Weights of a small mixture-of-experts language model, trained from scratch on English Wikipedia.
Size: vocabulary 3337, 27.7M parameters.
Experts: 128 experts in each of 11 layers, 48 SwiGLU neurons an expert, 6 picks a token, a sigmoid router.
Training: a variant of SOAP for the experts, 241M tokens, 3676 steps.
Below are experts of layer 2 (counted from 0) of a mixture-of-experts language model. Rows are named gate (a neuron's input weights, with its number), up (a neuron's input weights, with its number), down (a neuron's output weights, with its number) and show model dimensions 0-127. Each number is 128 + 32 x the weight over its row's rms, rounded and kept within 0 to 255. Numbers have three digits each.
Before each expert's rows: a language model's description of what the expert responds to. This comes from a sample of Wikipedia text that the model never trained on.

# expert 6
Numbers and time zones. Digits and decimal points inside numbers in tables and infoboxes, plus UTC after "Time zone:", and symbols like ×, °, %.
gate0:127118163088136147103093143138134131157198130089133100162112102098137151098030135144152165121129062088208211130140121102164123151135134140153150177143114098126109119085117111126137101073161115091089141156115124106084167167136140081119097139114165102117054157103133157104151083146080134062087085156115121099177123174110174106117094166111133146170112069172062124123145131141094078150116
up0:123136092157114082138139089138135130064077135165149176111140129175155108135189099104117127114125156161139082146118150141162112138093103104075136090126144176132114112163154136125146153176125147222188097115139102176131080133104112186139173129102116134134155144167078154175144146129185144198176181121072127171100133084148091151135145080140104083062177187075141108106105153121138181149139
down0:169114094204173147172189120119157135117147167159144108091143124177100054145167105141093157133108177139174165152131114156126131107122117087082101113178129158178115117161108106100159162178141074185119155108095119161093082096135154160081164140103160141133116156201111131117084100170185111177171138093110105150083102136093096128212071117131144153086159105109139139157144138108144167162111

# expert 11
Articles and auxiliaries. Function words opening a noun phrase or verb group, mostly the, a, The, his, was, had, has, plus See in See also headings.
gate0:166191180139164145111102125176089130110096145115091182132115130154141122096114112140106172130184125163159145103129109174102092114162063116112084185118117126104136090057101145203104109146142126154182096117128078128149138110147147178184098123154123092117106090149091123161201106087083107100138110088088210180093062161177134129111172108094103151136138115138136136109097065131129159130163
up0:196072132108165181131150118122188188188128138177171107124126149142094184190151153180168198178142116101150164112154081134142089144163132132127102146165150095105217095114121135156115134173147169137153201086126104125088160140148130142161117127124154139135180119127160108115178143107099161098112132151169114146149109118123094111156175172159106149123157156151153125093090094074191183133116
down0:149101127122085152137119148199145115110123165140141143132111093068139180162167108190105132135125136122133120079195110156123160139135159140225132059144125106177165124123122198137115073158132150123194137139144109093090122131126104065146135084094115132179174072092181159128121089160115127070083060178096144096129144115172091138130156167139120167144121146074080109115147138127169130143089

# expert 34
Articles and adjective endings. Determiners the, a, an, their after prepositions, plus adjective-final pieces like -al, -ic, -ial in Regional, Olympic, National.
gate8:120137115124185164104146128157121152146088110123120118147134175119120228114101180088128223137131084061132120111168138127171098106135110144135151123168093111143125178176167165175133143168118197140141128148142092136117155076118174104158107133128151133142131140065189132130109155101130146147144217090111158166061082142140139146153167207159130158175109122159165100136105141107089170130121
up8:129137123105158166112152126116147137134068110141140118152161179134116254102080180083130194141135130052133130111152149121172097124132124133164151096177097124128133189156177154175134151191143182150133119141115094134137153096115157112167120110119135113140114158078176098121105126102094133154151195113094162154100055124140112107160171211141109156212132135153138105135105142090100129156127
down8:117093099126178072092125128171124106117173118152126154120141099142140119106123122105145110209108082089112112078088098108132106086097098176117168065159123201144131116128134144122092090190097084097106103088096104133140143150097168094094091130109108141119188128155093048137107212154158155112135179150123158105105198084148146086197123111140115097176076146164083130145113092139132113128099

# expert 14
Articles and open parentheses. Determiners and opening brackets starting a noun phrase or parenthetical, such as the, a, another, and ( before voice or years.
gate8:091123169098093108133115102099108069146165086108046147099137141131113120152157171074134136185120127139171158154142098152155056111150139074115104112115154107117162081139145122104051130144093134176095120121148164149102145117102165129099153142107161104129103137113167083109073166048134123103082142111119145103099102164100085144106035153121122130136151124130152179139097050112082063080157
up8:192136132113089174103164150131098114210084131098170110113146123093160126145158149107095124137120119174122151187165212198118120133059167085077121148164152148113138112148059128164128090126083122133133096124036149116169174142110204131151122154105163156119148063101141078161115138112129128104130142105086164133145104120147165109154117089105111103150182186141152121089121096101102157105149
down8:152135189116092137140167117124106117185111167133094149093091086107141058180141165104142104154088106150145148156137133213123108081050107106145128142186129095172126132156091116111109106156106158080075124105139137108125134062155174111178118166111158102139104097120156119096078145115109111095123189089154104170123138096134119139115082084158192141138173143165134138158163045110086077089152

# expert 51
Title words, word endings. Whole words like General, Grand, American, National, also, plus word-final endings like -er, -ual, -ering before a noun.
gate0:139126085156189132118143132123146219120111152106126137123192145149140097097109139119074102161043137127113153127105171122166132145176122070124129142130160107118157122110134130133077160107170173081197133102078166133111048094154131133120123152106123076123146111138112156036155144161062150147167127146116136191109074106118092162094205138163135175169082139143181111137125128136111131111152
up0:084130137116086135138126146129169118127056101141061110178181149155117123045153117102115125200105144095093128112193110150143172159119144152085141147117188191129167128142124136123122131102084184087146130105067204147138074140097138138057103148097122131115066135134182101143162188109091096127168098147089119135156132100144077137103181152145126172160116180119176158098139142133143125104139
down0:115097115107116168103171076161148102110138092096077147143168108114169095141147186081122170140110084148151130125190139142177123137178146148115163163174183167064064135149092141126169116113112165120206142089157222172110122090125155138151145187104074101143084122111197121141097159108120085126115173161105143168156099124109084126118181166115154128148110112166155124133134112168144088091135